config = dict(
    n_experts=128,
    hidden_act='swiglu',
    routed_scale=4.0,
    balance_bias=False,
    parallel_block=False,
    beta2=0.99,
    max_seq_len=1024,
)
Below are experts of layer 4 (counted from 0) of a mixture-of-experts language model. Rows are named router (the router's row for the expert), gate (a neuron's input weights, with its number), up (a neuron's input weights, with its number) and show model dimensions 0-191. Each number is 200 + 40 x the weight over its row's rms, rounded and kept within 0 to 999.
After each expert's rows: "comes after" lists some tokens at least twice as common just before its tokens as in all text. This comes from a sample of Wikipedia text that the model never trained on. Tokens count by the router's weight.

# expert 61
router,197,174,231,278,160,118,188,280,164,228,222,189,230,245,261,171,218,220,215,209,222,253,214,245,219,250,239,177,183,199,261,226,179,204,206,173,189,227,181,226,236,153,214,219,174,117,164,192,225,245,209,201,189,141,145,234,128,277,132,120,164,271,190,230,253,243,185,221,207,206,165,247,214,232,235,277,167,219,182,187,244,215,132,193,226,156,138,217,175,231,181,251,204,238,142,163,142,242,248,177,171,223,160,230,240,158,237,131,208,194,172,192,207,187,210,132,232,216,189,237,128,151,260,262,190,206,183,238,252,208,173,237,157,140,233,201,171,236,159,226,257,223,173,253,143,239,215,213,163,226,223,229,253,238,170,253,282,215,207,282,133,158,198,239,174,231,118,178,272,199,229,198,160,174,193,181,190,170,179,131,119,209,219,147,237,173,248,183,152,234,273,258
gate0,192,212,149,184,223,240,229,187,121,170,211,276,122,176,235,194,169,189,166,181,203,269,198,138,184,227,163,179,176,236,200,246,185,173,186,201,195,178,218,222,216,201,220,200,185,231,252,141,144,273,168,145,229,196,221,197,144,199,144,107,176,220,208,242,188,228,232,217,241,269,257,169,211,206,196,198,227,187,232,245,215,147,282,163,180,170,159,235,165,210,196,247,159,161,205,165,191,273,153,122,139,214,175,199,265,168,269,185,196,249,193,148,158,149,162,163,177,279,272,156,214,162,150,248,265,231,277,154,242,180,171,193,244,187,226,181,238,178,183,156,214,177,272,194,147,181,264,197,229,139,164,208,189,191,275,288,223,103,152,231,172,189,223,226,267,201,168,150,270,224,180,186,239,198,170,276,166,236,172,230,195,250,259,226,231,214,137,143,192,182,133,177
up0,200,170,237,154,223,156,204,235,158,171,228,185,216,164,176,207,198,227,265,282,281,144,137,137,197,153,206,191,205,217,198,178,209,154,225,214,220,166,144,189,256,189,258,168,144,174,131,200,260,155,166,224,144,281,240,130,183,185,185,192,228,185,251,208,118,197,185,233,229,219,237,256,277,234,141,164,257,197,140,197,170,193,187,196,122,163,258,148,202,147,128,148,239,117,204,237,226,149,214,283,192,173,195,199,199,266,219,215,187,182,232,216,214,193,261,199,173,158,260,263,218,122,175,136,172,205,150,243,227,122,210,187,220,216,213,191,212,231,173,200,199,162,209,146,151,234,173,166,203,235,263,162,250,199,226,214,191,181,149,232,217,243,152,165,195,135,240,262,161,189,138,148,238,240,237,221,226,174,140,184,249,136,145,187,207,218,213,272,190,201,259,281
comes after: " the", " L", " a", " The", " New", " sl"

# expert 77
router,155,150,243,234,214,212,179,202,152,224,198,199,177,143,90,222,203,130,179,173,166,175,234,201,138,166,277,170,257,150,220,140,258,143,219,251,232,186,264,224,129,179,206,214,247,207,187,217,259,186,271,250,300,127,159,127,201,196,198,246,181,158,194,270,213,224,244,225,152,135,186,148,217,177,191,168,192,153,197,252,232,180,217,204,205,213,236,237,212,206,217,229,290,221,239,230,210,167,212,268,283,222,179,204,193,163,231,236,172,234,214,208,222,167,201,207,222,210,210,157,251,211,168,130,161,192,211,205,183,293,134,221,171,150,259,261,218,157,229,247,116,225,241,162,275,187,165,231,177,195,194,128,190,199,188,169,170,183,233,188,176,149,221,210,253,216,159,137,272,182,183,165,194,178,237,198,173,188,163,165,227,251,207,224,158,259,214,287,279,178,137,152
gate0,146,220,216,173,188,255,204,205,118,213,239,151,204,127,164,257,244,186,209,157,191,193,293,171,197,193,182,152,173,200,195,260,191,200,198,210,242,185,233,191,145,185,255,167,219,231,213,236,241,218,174,203,183,132,220,167,195,183,197,156,194,261,184,194,252,228,284,259,176,193,173,212,176,274,243,165,135,203,171,242,207,162,138,245,172,209,179,220,161,223,215,256,210,189,219,252,215,166,270,208,246,177,187,249,156,229,180,168,189,90,122,160,150,221,210,105,244,152,235,237,269,208,125,138,195,244,179,163,174,127,111,250,119,137,199,242,213,155,185,209,168,212,267,168,253,227,197,130,164,227,230,175,201,161,159,160,222,272,139,172,218,113,239,216,235,225,237,204,214,203,184,208,167,215,269,217,246,141,163,212,165,260,184,191,251,168,189,171,202,266,174,224
up0,218,139,196,177,159,210,130,231,288,229,247,216,155,194,117,130,190,226,229,226,239,265,126,179,212,249,195,259,261,244,227,214,188,181,186,235,120,298,185,197,209,217,192,214,237,222,186,216,168,245,284,245,166,161,218,212,152,202,163,183,200,198,136,236,182,245,154,148,227,164,260,210,233,191,237,168,253,213,174,216,189,164,208,231,238,211,198,217,201,179,118,173,164,172,142,198,204,214,122,168,175,170,199,234,147,186,144,217,234,206,221,167,156,202,178,293,192,234,202,202,160,216,210,285,235,147,247,176,229,212,231,133,203,180,177,168,223,201,259,223,224,157,143,243,159,242,278,226,183,191,155,228,138,191,209,224,202,166,217,259,131,174,274,266,180,211,109,205,235,232,148,198,168,243,133,103,164,300,199,187,203,242,198,235,172,239,184,230,151,145,209,186
comes after: " of", " in", " on", " at", " to", " for"

# expert 14
router,235,201,165,238,147,108,168,219,185,177,197,218,139,169,149,185,222,193,163,188,122,185,198,196,229,231,167,206,185,160,150,252,145,253,128,168,208,129,192,258,247,184,159,174,209,219,165,246,192,148,242,224,242,259,181,153,219,138,234,198,187,156,208,253,257,158,220,176,103,291,149,156,186,137,261,174,142,156,258,196,239,176,199,171,212,207,225,156,202,201,178,272,159,226,267,196,249,156,196,174,263,210,251,231,174,203,160,198,181,218,177,187,189,265,178,175,189,237,219,145,264,184,162,235,210,160,224,199,224,189,223,227,134,219,246,232,158,175,215,160,188,277,138,131,191,241,163,112,222,157,264,192,184,171,139,129,196,219,227,181,224,209,207,252,265,259,184,140,269,222,237,151,241,209,237,222,267,296,229,179,158,157,169,217,195,249,249,152,201,189,207,195
gate0,227,246,230,215,230,137,150,284,132,174,152,255,129,187,217,211,203,90,259,202,185,206,227,172,163,173,161,191,128,173,216,171,144,245,179,195,181,161,105,207,190,208,130,228,278,209,203,92,215,238,151,227,163,236,178,193,182,239,204,183,185,188,180,232,221,189,205,198,163,167,151,205,230,151,248,207,243,140,210,209,228,171,137,226,180,217,212,167,144,167,164,216,230,180,166,138,217,217,185,194,189,206,152,178,239,163,236,102,163,195,196,194,211,223,191,173,197,138,186,151,306,209,203,198,248,244,203,153,165,175,255,208,163,219,219,234,204,283,125,130,251,206,201,126,208,245,193,190,153,161,197,220,217,190,178,196,146,181,260,194,188,168,157,183,332,202,163,229,268,207,173,228,187,184,188,251,237,258,214,190,205,158,235,237,149,254,260,160,146,257,236,250
up0,218,214,207,176,217,148,130,121,322,235,148,182,212,171,234,137,155,173,176,195,218,112,201,181,224,199,262,172,170,180,160,202,157,129,212,194,131,185,197,216,298,179,210,197,128,236,174,192,242,142,232,146,185,164,209,171,185,227,227,247,199,235,147,194,180,205,158,199,217,217,192,149,162,262,193,295,171,157,208,145,200,190,236,190,240,185,188,117,130,146,249,224,157,187,174,218,221,165,224,198,214,257,212,170,248,228,251,205,213,170,234,216,167,189,215,284,148,209,202,198,244,175,250,199,174,205,261,132,190,221,225,199,223,222,240,209,252,210,190,213,169,188,144,193,201,209,182,185,253,249,125,223,151,253,206,102,185,222,185,167,249,232,242,269,117,204,171,161,130,244,258,229,199,146,171,163,113,204,277,183,214,288,232,156,210,169,206,214,159,160,167,166
comes after: " the", " a", " which", " The", " is", " was"

# expert 122
router,199,171,217,239,134,158,204,235,178,197,254,222,173,248,246,255,153,215,151,217,287,193,241,241,223,254,219,287,246,219,231,164,217,186,248,264,174,160,184,142,163,170,209,236,149,193,184,161,226,166,129,239,155,180,204,180,220,176,171,153,246,171,179,181,189,182,147,206,180,257,216,234,207,182,211,193,203,225,253,182,201,229,138,144,165,197,185,253,155,217,259,177,198,157,158,109,260,204,136,228,180,293,160,145,270,249,165,187,249,214,156,163,147,189,166,212,253,241,162,197,168,246,169,205,211,204,210,266,261,167,182,242,183,167,219,156,194,216,111,217,250,245,177,121,180,154,188,176,181,250,125,196,185,220,173,277,169,233,246,251,125,159,223,211,167,156,122,212,145,131,238,185,202,147,211,213,154,204,153,147,215,244,186,266,218,231,211,257,110,163,220,196
gate0,174,206,230,232,206,169,276,210,259,223,180,215,240,195,203,150,158,255,232,243,190,246,243,225,156,256,172,206,216,208,295,193,156,205,148,229,179,193,138,275,210,220,187,164,176,203,226,163,240,186,205,209,198,256,158,212,238,190,164,139,247,236,163,208,162,133,200,190,229,243,222,161,175,225,167,169,174,161,208,206,202,216,194,219,283,226,262,187,225,116,192,142,248,176,202,250,274,179,146,216,263,244,242,198,208,235,218,164,279,128,205,192,215,258,126,262,242,186,156,174,283,246,227,159,159,162,149,229,221,209,196,248,195,252,121,145,181,207,192,178,189,187,178,255,253,185,230,198,220,257,152,176,244,240,244,211,131,242,216,286,146,179,193,181,176,228,172,240,220,185,172,225,206,186,160,206,181,240,209,201,338,195,294,164,166,281,170,140,209,129,236,197
up0,228,217,168,211,227,229,191,265,225,315,215,166,250,129,161,239,191,240,197,226,134,118,191,224,190,253,189,241,213,263,202,166,199,242,224,144,218,175,165,200,150,151,199,202,110,158,206,115,123,171,182,162,256,143,182,245,159,248,135,168,214,218,216,215,198,210,150,192,218,185,156,201,232,272,174,272,198,254,184,224,248,274,169,149,178,231,193,205,108,224,120,173,213,162,168,256,225,245,264,136,161,179,250,170,134,204,218,190,211,207,171,209,167,257,168,237,141,169,268,229,170,202,252,168,178,156,246,217,195,163,240,225,217,204,191,220,203,212,202,194,243,252,224,253,203,103,208,203,193,136,183,249,178,133,210,176,203,235,169,282,234,262,203,212,224,191,181,182,188,212,239,202,207,159,206,91,186,248,134,246,161,136,201,189,235,200,225,156,167,237,169,174
comes after: " R", "-", " C", " S", " ", " r"

# expert 68
router,171,242,245,193,194,236,228,189,261,212,270,234,233,217,237,169,179,241,237,151,203,134,240,177,166,236,218,223,162,223,207,252,263,163,242,182,132,203,150,158,179,116,203,229,171,137,163,177,198,259,180,228,209,239,129,246,195,230,199,227,140,262,171,268,257,135,260,255,260,232,199,184,246,291,250,171,155,205,196,187,206,234,203,251,163,186,187,274,164,222,263,163,192,181,234,146,180,124,248,204,201,225,172,112,203,227,194,193,210,185,130,192,189,183,208,189,192,224,160,214,175,193,259,250,129,146,223,246,206,202,217,239,184,211,256,190,148,188,190,151,254,219,254,165,199,253,176,156,209,204,200,217,171,186,215,190,246,251,158,265,121,141,144,122,233,211,212,195,223,289,239,182,262,168,205,270,127,231,149,143,164,186,200,161,173,177,174,190,156,263,197,124
gate0,186,209,200,189,276,207,229,139,211,224,281,268,169,152,217,141,203,202,153,194,209,221,247,179,145,162,132,187,216,172,199,187,284,284,161,116,169,184,215,274,177,235,175,230,183,188,181,180,182,156,201,189,259,189,172,236,227,178,248,201,159,185,237,182,211,253,155,157,274,227,259,129,178,130,249,195,216,247,235,117,210,185,182,189,150,161,181,194,223,152,229,207,180,258,166,150,184,154,216,251,222,251,157,233,150,208,259,157,195,186,207,197,198,183,186,203,168,279,202,200,181,70,184,225,174,152,247,229,171,158,234,208,204,232,209,177,250,203,201,170,212,233,150,203,175,271,233,244,203,161,163,157,121,233,213,151,190,144,238,208,143,224,188,244,119,184,169,162,245,241,174,205,170,170,109,192,181,248,221,235,233,207,152,299,140,220,178,165,241,135,130,215
up0,180,193,202,205,226,196,207,196,196,84,113,238,156,186,185,313,178,234,188,176,153,264,201,214,232,281,212,249,244,193,279,155,136,132,173,203,187,140,244,163,189,216,195,147,243,210,271,194,197,261,205,216,142,256,258,208,176,226,169,164,245,158,177,284,235,198,231,197,155,146,185,227,265,175,195,267,195,196,223,297,207,277,224,218,222,213,274,166,151,244,190,222,170,181,176,141,174,221,284,149,161,180,235,222,244,210,155,198,227,164,244,165,246,175,238,222,156,187,231,149,169,263,224,217,210,284,243,185,196,152,186,215,242,206,215,192,220,183,223,209,192,217,197,180,140,175,266,192,262,220,176,205,175,165,263,195,199,167,181,229,266,133,179,123,234,167,152,235,183,194,237,184,180,181,255,229,109,205,218,127,176,218,233,197,199,196,138,183,259,168,229,238
comes after: " L", " M", " T", " W", " R", " J"

# expert 103
router,307,250,125,233,190,188,187,213,237,170,148,178,151,208,153,125,244,206,200,186,223,265,135,277,253,190,169,156,140,148,274,252,237,166,171,203,228,184,260,165,204,177,213,173,177,188,218,198,217,224,254,183,172,256,152,213,250,196,175,204,114,237,208,194,234,217,100,196,271,177,196,268,217,148,213,209,252,231,180,156,130,187,251,242,240,212,181,261,137,241,260,174,238,169,213,244,186,157,151,142,189,256,203,194,179,169,224,189,235,214,239,220,197,153,235,216,140,196,243,170,149,159,200,275,185,245,258,179,163,213,201,147,172,229,261,137,217,240,263,190,214,201,213,239,220,239,211,246,221,209,99,240,212,264,243,219,165,197,136,244,230,197,213,198,138,200,228,202,187,145,148,214,181,157,188,114,232,154,201,168,277,178,249,216,200,249,180,236,236,189,197,145
gate0,199,142,180,172,157,172,174,215,245,209,256,259,190,159,172,174,173,204,167,199,259,203,243,174,279,158,191,171,177,223,199,247,228,188,182,237,179,200,200,204,179,212,192,188,211,247,256,180,226,225,144,169,143,153,183,215,164,214,280,196,161,155,203,314,259,197,257,226,176,272,207,240,181,115,217,233,196,212,208,170,153,205,162,187,182,181,152,172,173,275,167,116,173,141,225,231,269,223,198,132,189,229,215,266,186,223,143,175,177,200,184,152,167,171,151,194,250,240,182,199,234,223,202,184,222,217,168,201,176,278,230,185,170,187,200,299,152,199,152,163,249,236,156,132,194,134,261,207,208,287,188,210,204,270,209,178,234,193,167,210,207,206,135,229,144,226,204,224,190,168,106,248,123,251,231,125,199,184,129,216,221,144,258,304,163,197,167,148,140,146,205,154
up0,202,139,237,231,242,165,246,151,210,234,141,160,188,297,182,216,200,230,198,160,230,103,172,182,133,224,203,271,183,144,213,212,179,232,215,180,262,175,152,172,170,206,217,236,207,140,154,215,174,195,252,209,285,198,188,82,250,204,204,210,239,194,188,152,196,266,184,182,246,175,194,179,201,225,190,211,219,173,177,191,218,191,255,208,182,192,253,241,142,103,194,269,177,279,165,183,184,190,220,211,251,51,167,110,171,211,264,245,205,218,201,182,192,147,176,252,176,239,155,135,188,188,199,162,142,216,242,259,189,193,250,205,279,175,208,138,164,249,250,197,195,173,231,292,160,141,144,207,205,190,204,202,186,200,174,174,193,158,217,319,149,217,216,170,216,217,206,177,225,209,204,206,194,231,189,196,271,210,151,221,243,162,136,180,215,222,214,228,166,209,228,137
comes after: " in", " of", " as", " to", " In", " and"

# expert 19
router,196,210,200,209,193,167,218,197,191,183,177,138,122,189,220,185,187,138,221,183,161,237,194,149,168,145,269,182,221,94,186,184,203,181,116,186,233,138,238,225,196,258,224,213,252,259,187,225,268,227,170,221,254,137,231,181,212,139,282,220,148,181,242,258,259,250,229,198,199,159,188,167,180,214,239,182,165,135,248,202,168,203,217,240,182,139,180,223,288,192,198,263,236,212,258,198,238,155,248,233,220,146,262,172,130,165,213,188,198,265,192,178,259,179,143,183,165,252,154,182,258,174,224,182,195,261,115,224,207,199,107,212,196,189,260,211,135,246,173,267,112,232,164,221,208,199,218,146,163,181,257,165,173,219,204,200,272,156,217,177,190,204,217,263,237,205,227,115,227,170,175,253,153,237,183,236,273,208,152,228,173,170,210,239,180,174,166,179,232,118,240,216
gate1,228,241,164,158,225,254,205,239,277,234,188,223,210,165,214,202,138,195,233,180,247,279,230,231,209,199,163,242,118,167,281,199,212,165,239,228,214,274,300,219,216,174,228,307,272,223,240,166,134,176,136,253,158,196,160,147,245,141,153,228,181,220,203,183,211,161,267,209,239,167,235,273,216,218,184,218,210,257,210,191,193,231,196,196,221,184,201,237,255,204,169,192,164,182,164,176,157,270,199,162,142,254,262,192,257,201,232,259,204,194,156,254,198,201,207,94,207,203,165,162,146,207,273,189,241,191,180,136,289,196,160,213,250,210,190,197,207,217,228,243,140,181,249,148,194,191,183,198,215,244,208,205,152,233,222,193,164,79,217,270,212,270,200,226,192,197,126,176,220,132,224,181,230,201,171,260,158,230,220,182,168,210,111,246,254,216,197,215,168,172,214,193
up1,231,238,126,160,254,220,162,215,261,255,162,265,225,185,280,237,168,162,233,178,155,179,222,218,206,191,226,220,101,152,264,239,198,235,207,220,202,246,318,270,207,157,222,185,207,218,166,219,149,228,147,250,257,209,183,121,216,142,224,268,219,184,184,227,201,234,297,171,271,144,204,249,175,166,216,160,149,284,173,182,213,189,179,224,213,243,134,208,210,220,168,190,156,251,173,202,176,207,148,169,161,225,210,189,161,199,208,208,144,247,148,219,179,214,211,122,270,223,159,132,123,211,189,217,163,204,140,190,190,139,238,247,235,131,242,204,204,201,221,232,164,177,225,160,228,159,208,153,234,185,192,113,155,199,222,251,231,111,184,243,237,240,170,203,151,214,133,201,279,187,235,159,201,227,203,242,188,209,245,187,153,168,153,188,217,202,230,170,124,158,224,190
comes after: " of", " in", " and", " for", " with", " as"

# expert 45
router,206,212,275,232,223,191,176,145,133,267,172,160,254,192,127,174,177,137,194,196,206,213,149,206,180,150,215,166,189,194,300,223,201,155,171,235,216,213,208,243,192,252,196,158,249,243,180,209,209,252,224,209,261,137,195,191,233,204,207,210,220,148,223,261,226,190,156,191,234,160,218,236,207,131,203,209,176,198,176,220,192,244,202,244,204,244,244,186,146,145,278,253,219,242,203,222,144,168,151,205,232,120,229,143,260,153,255,172,207,288,248,124,190,157,173,219,226,251,190,286,165,262,153,281,175,194,140,194,194,250,185,157,167,183,251,235,163,236,200,179,156,207,150,172,242,210,177,188,178,154,258,213,127,143,177,273,181,225,207,154,173,191,204,254,258,255,150,207,221,240,197,215,179,244,142,178,255,312,153,155,243,184,210,180,133,182,179,261,263,208,156,220
gate2,241,211,261,192,113,141,164,201,191,150,150,147,231,138,213,186,198,163,210,156,225,234,182,154,161,173,206,251,192,190,216,126,163,90,169,279,245,174,218,192,173,217,169,265,184,203,227,161,198,184,191,221,182,186,218,173,119,183,182,156,269,222,239,161,196,174,183,196,214,283,202,170,167,214,210,208,227,154,185,185,231,235,203,188,225,210,228,170,212,173,223,249,187,102,226,193,209,226,155,227,195,163,197,181,211,237,130,272,196,200,236,190,206,227,213,195,208,210,198,206,304,205,267,266,256,192,205,159,267,199,147,248,191,205,193,225,191,203,167,203,208,120,120,180,141,146,184,179,220,293,162,88,244,192,229,166,165,257,172,215,206,71,214,204,227,205,151,153,212,172,234,244,233,231,260,270,217,238,256,199,171,251,157,143,213,228,272,182,180,150,135,214
up2,185,140,171,175,231,232,173,174,176,189,237,197,170,195,187,133,202,231,193,88,75,181,179,186,223,202,254,173,163,241,181,249,197,299,205,168,190,210,182,192,224,177,175,209,130,154,197,239,164,209,158,114,152,256,160,179,175,172,173,263,159,188,113,175,213,249,229,182,179,197,143,244,193,224,251,108,181,153,266,142,135,149,182,239,226,207,203,135,174,205,191,225,206,189,192,214,159,194,227,243,175,244,215,159,152,209,207,205,186,201,161,219,199,192,208,221,213,167,231,190,181,243,144,115,183,183,188,230,252,158,289,195,197,213,207,205,255,323,260,186,198,239,182,154,244,195,218,245,203,137,228,237,191,196,194,202,202,226,183,211,244,281,243,260,85,235,187,286,188,264,157,141,208,187,238,197,227,229,234,223,217,113,260,202,173,166,191,198,213,170,249,184
comes after: " of", " and", " as", " for", " in", " with"

# expert 29
router,182,204,196,183,230,251,123,183,166,237,208,134,253,219,277,197,169,206,233,250,158,261,221,191,138,117,211,125,209,179,195,172,245,171,235,204,200,158,239,192,275,191,176,208,213,241,212,206,229,171,209,135,302,250,205,141,212,248,196,225,225,214,140,200,115,258,226,221,153,140,197,136,151,165,269,203,182,142,193,149,215,177,175,169,240,232,242,240,205,154,196,201,251,236,145,238,197,196,242,174,258,264,165,167,196,175,256,235,181,149,219,189,157,192,170,239,225,180,146,171,138,250,155,193,183,230,221,198,147,215,145,243,207,160,108,243,244,276,191,257,223,203,207,247,214,185,249,254,254,162,225,216,169,213,146,216,165,226,211,231,205,184,174,260,147,281,229,166,149,150,200,212,229,258,202,124,238,225,269,202,193,203,276,200,182,142,235,161,279,185,149,201
gate1,210,194,202,251,188,176,169,224,178,197,214,189,223,189,221,150,251,195,209,169,153,158,245,155,196,209,213,182,200,201,220,249,204,176,214,188,142,222,234,123,247,208,220,207,241,172,247,166,153,164,136,166,113,188,212,186,146,243,203,150,130,212,274,232,166,198,203,122,153,222,183,245,282,257,172,218,163,247,248,223,206,252,188,128,117,233,187,169,225,219,221,223,204,214,170,165,201,182,171,221,227,223,234,150,193,191,197,142,218,222,125,132,240,181,214,149,227,175,207,209,249,145,212,151,223,161,138,207,222,163,196,268,132,227,209,152,138,272,215,141,235,223,175,190,255,206,243,194,190,189,276,197,182,169,224,210,226,246,135,242,219,220,196,241,137,213,109,164,122,223,267,169,170,240,276,164,164,132,145,165,213,169,195,268,266,168,257,197,184,126,320,228
up1,214,159,156,255,182,162,203,121,273,231,187,254,225,209,194,247,226,154,263,222,195,199,235,226,187,205,231,147,166,108,232,201,196,132,164,166,155,137,209,220,217,152,245,249,215,245,207,235,262,232,200,189,178,199,206,131,230,151,157,246,232,252,165,255,191,160,290,223,221,204,225,234,205,213,224,247,182,248,217,159,220,234,123,187,209,213,222,244,143,104,230,185,151,185,211,245,170,167,232,157,212,188,147,194,226,239,167,254,154,240,201,209,218,239,164,238,234,152,176,170,186,231,197,198,217,190,186,255,211,114,234,200,266,133,169,258,211,160,155,279,130,162,203,187,199,179,226,142,206,230,211,154,173,181,210,226,206,263,157,246,238,192,104,177,193,162,213,178,208,172,144,162,282,148,212,155,271,152,265,162,148,220,125,114,170,230,234,134,244,225,197,174
comes after: "\n", " size", " Succeeded", "et", " October", " FW"

# expert 124
router,233,217,253,256,192,173,193,202,184,248,239,138,183,235,254,174,194,228,194,200,197,252,139,188,241,151,245,107,145,224,206,213,134,151,238,160,216,156,173,242,242,168,209,226,182,280,185,206,179,174,227,197,247,189,238,136,206,193,129,184,174,249,157,213,222,249,180,182,169,195,234,236,236,156,263,214,251,260,180,232,162,161,199,248,259,228,284,193,214,142,219,208,228,145,140,219,132,135,189,197,241,188,236,201,227,153,212,171,205,221,247,165,236,183,193,189,164,154,232,198,268,225,165,136,244,218,233,184,174,174,157,113,156,164,230,218,182,264,190,298,219,203,153,255,248,179,191,185,214,275,125,245,150,197,232,253,224,179,251,174,259,195,187,279,137,251,227,186,237,253,150,203,271,166,208,237,197,246,245,212,157,278,163,163,231,177,159,293,207,153,214,168
gate0,204,200,187,147,189,201,128,177,243,230,214,157,126,188,234,238,280,224,209,264,214,212,211,219,265,144,242,150,150,168,179,160,194,189,220,234,162,190,215,186,207,179,223,266,228,154,206,191,181,240,152,224,180,196,197,217,150,207,143,185,122,229,233,264,168,242,259,230,293,189,204,215,189,157,201,160,159,264,301,206,162,231,285,195,269,260,280,234,164,185,176,179,220,245,216,193,169,214,170,125,151,171,200,226,219,200,164,154,158,216,160,219,221,264,170,231,250,254,126,122,236,251,218,197,199,200,271,187,157,198,179,210,152,182,210,181,272,217,165,151,190,152,255,146,202,165,164,207,243,185,213,147,240,205,246,211,196,206,257,164,165,297,278,192,200,178,236,201,180,121,161,203,246,119,233,207,174,133,188,189,182,235,239,289,192,190,176,165,231,182,270,166
up0,147,244,222,201,190,207,180,257,192,169,187,212,266,196,193,174,68,230,167,174,242,212,259,164,253,215,191,234,173,202,175,227,107,284,219,187,176,229,179,189,147,213,205,189,211,166,238,193,269,106,183,192,291,235,192,208,133,177,219,230,203,142,205,188,288,173,144,247,143,232,197,185,262,145,300,259,224,156,182,204,176,200,137,187,92,228,150,146,233,218,266,250,215,122,174,178,159,228,162,202,200,229,288,237,208,211,121,213,286,203,233,202,208,139,214,169,137,155,257,215,216,169,142,174,234,160,190,211,216,172,244,172,201,204,190,184,197,131,135,224,179,165,194,195,182,225,199,202,149,207,206,218,167,253,179,204,225,250,146,159,218,136,211,215,175,176,214,150,176,220,129,159,202,270,165,234,157,246,219,196,194,257,181,164,236,161,207,190,213,203,172,238
comes after: "\n", "===", "==", "\"", " ==", ")"

# expert 47
router,191,178,282,248,149,228,131,194,210,198,195,124,236,214,153,178,213,243,261,152,183,229,208,178,177,127,290,165,244,221,238,194,195,203,220,230,156,216,252,259,249,157,259,149,170,248,151,146,238,190,265,232,311,174,249,198,184,183,135,212,255,263,168,263,216,217,175,252,219,179,229,183,254,212,237,214,232,219,235,152,142,189,175,217,212,259,218,251,154,210,198,140,234,168,153,238,232,196,197,175,241,252,199,192,281,180,265,210,176,229,274,123,166,139,156,236,214,185,206,176,267,199,165,198,162,236,220,208,189,195,221,176,129,126,159,253,226,231,210,220,183,192,203,192,175,124,255,222,243,211,158,243,207,168,248,220,136,249,297,208,214,206,239,263,138,253,219,193,204,184,194,166,174,251,198,182,253,253,236,153,192,225,224,146,204,203,205,294,207,236,191,163
gate1,192,195,197,165,123,178,220,126,210,187,241,172,185,175,169,205,193,217,230,193,248,235,274,234,182,161,219,208,208,168,267,148,153,322,226,237,159,194,191,164,225,235,209,220,220,192,151,145,230,190,240,136,196,188,188,147,251,222,199,234,217,204,221,208,180,229,280,171,142,186,121,292,219,119,231,133,145,199,226,154,215,205,262,253,234,262,264,200,170,180,169,163,226,174,259,226,225,162,79,183,229,217,178,236,188,236,150,154,202,177,260,243,232,146,181,176,204,206,149,158,196,169,218,203,195,255,235,122,107,183,160,268,160,143,216,221,136,202,192,224,218,230,173,162,241,215,252,257,263,216,206,244,207,196,246,99,156,165,231,227,263,177,169,220,210,168,190,233,206,186,133,205,233,255,262,195,208,198,169,238,157,238,217,220,240,224,271,187,241,184,179,155
up1,173,167,262,181,206,198,208,178,190,220,200,154,260,177,210,187,125,205,164,174,108,256,163,209,256,219,214,181,123,259,182,227,247,265,180,227,241,184,157,255,185,211,222,140,226,160,150,196,217,159,255,158,192,210,178,226,242,176,191,237,240,207,140,198,255,234,111,240,285,222,173,187,138,295,261,171,185,166,163,203,239,166,157,187,186,213,183,176,243,212,175,258,267,119,180,193,159,187,298,254,182,127,155,237,251,193,153,287,230,182,175,208,253,205,236,237,165,180,170,217,248,215,204,226,223,190,198,255,213,192,205,200,241,179,228,217,195,251,183,237,171,203,289,171,210,249,216,217,225,197,192,208,197,187,182,207,176,161,167,135,183,250,182,163,203,147,187,264,213,203,145,206,124,161,186,240,265,215,175,235,186,166,256,122,219,184,45,192,184,145,158,198
comes after: "\n", "-", "|", " is", " =", ")"

# expert 102
router,151,136,230,122,215,169,178,228,168,248,219,151,119,136,165,117,162,171,181,148,222,283,189,223,247,202,261,188,206,207,222,248,124,289,241,213,204,162,222,199,175,199,191,176,223,224,167,205,201,232,188,281,192,248,213,214,238,259,223,208,279,170,168,197,221,175,140,117,187,232,118,167,226,157,195,218,172,205,211,221,167,203,169,146,168,160,231,149,205,164,250,247,162,265,253,133,194,198,116,186,166,176,239,134,206,225,266,141,160,243,229,155,180,203,225,221,213,285,185,223,243,155,168,245,238,192,149,248,165,215,226,183,229,220,195,223,208,250,218,207,204,199,139,194,182,221,138,170,209,176,262,177,183,178,137,185,184,201,229,231,207,267,205,207,193,188,251,193,258,212,145,142,196,239,244,199,209,173,221,207,296,171,249,268,104,233,268,166,162,142,243,220
gate0,176,221,171,151,247,215,206,189,129,163,106,191,149,211,175,226,170,168,155,210,184,194,244,204,249,226,197,236,206,167,164,200,194,180,210,184,218,241,160,193,286,196,233,216,234,261,165,249,232,141,182,238,171,263,147,227,170,175,246,160,237,180,138,140,194,223,250,213,222,177,171,137,156,160,154,252,169,197,197,222,273,225,242,106,203,169,172,208,222,202,147,251,209,209,192,168,240,218,236,213,224,197,175,144,198,204,191,168,149,193,258,183,252,221,173,231,272,174,202,209,286,204,146,100,172,283,163,169,222,271,206,218,204,178,205,210,205,217,145,230,326,226,211,200,169,157,108,206,138,285,266,199,182,161,201,180,151,270,147,204,123,175,158,242,244,282,184,221,215,150,253,208,222,107,222,207,136,200,248,205,206,223,171,187,167,169,175,188,258,180,226,198
up0,183,200,190,205,286,236,203,206,106,211,190,178,220,223,132,239,116,161,263,175,169,163,175,211,231,196,206,247,208,218,273,173,227,198,226,171,229,221,147,166,221,204,166,237,217,254,153,153,184,176,172,203,130,171,188,195,255,205,247,292,273,161,137,149,192,225,204,154,224,216,107,224,133,168,169,208,248,183,193,209,238,200,238,152,112,171,190,182,240,239,159,175,189,219,204,211,240,221,140,200,162,236,169,140,159,203,275,144,184,269,246,173,172,203,127,263,200,111,161,166,288,177,146,146,157,229,153,223,168,262,260,200,210,181,177,195,152,230,213,194,233,226,203,214,187,117,195,198,146,208,218,250,226,248,222,244,158,227,150,192,157,139,210,237,211,219,232,212,207,152,258,241,195,189,204,97,98,168,238,244,225,168,199,210,179,223,235,192,213,212,157,146
comes after: " and", " which", " he", " it", " was", " that"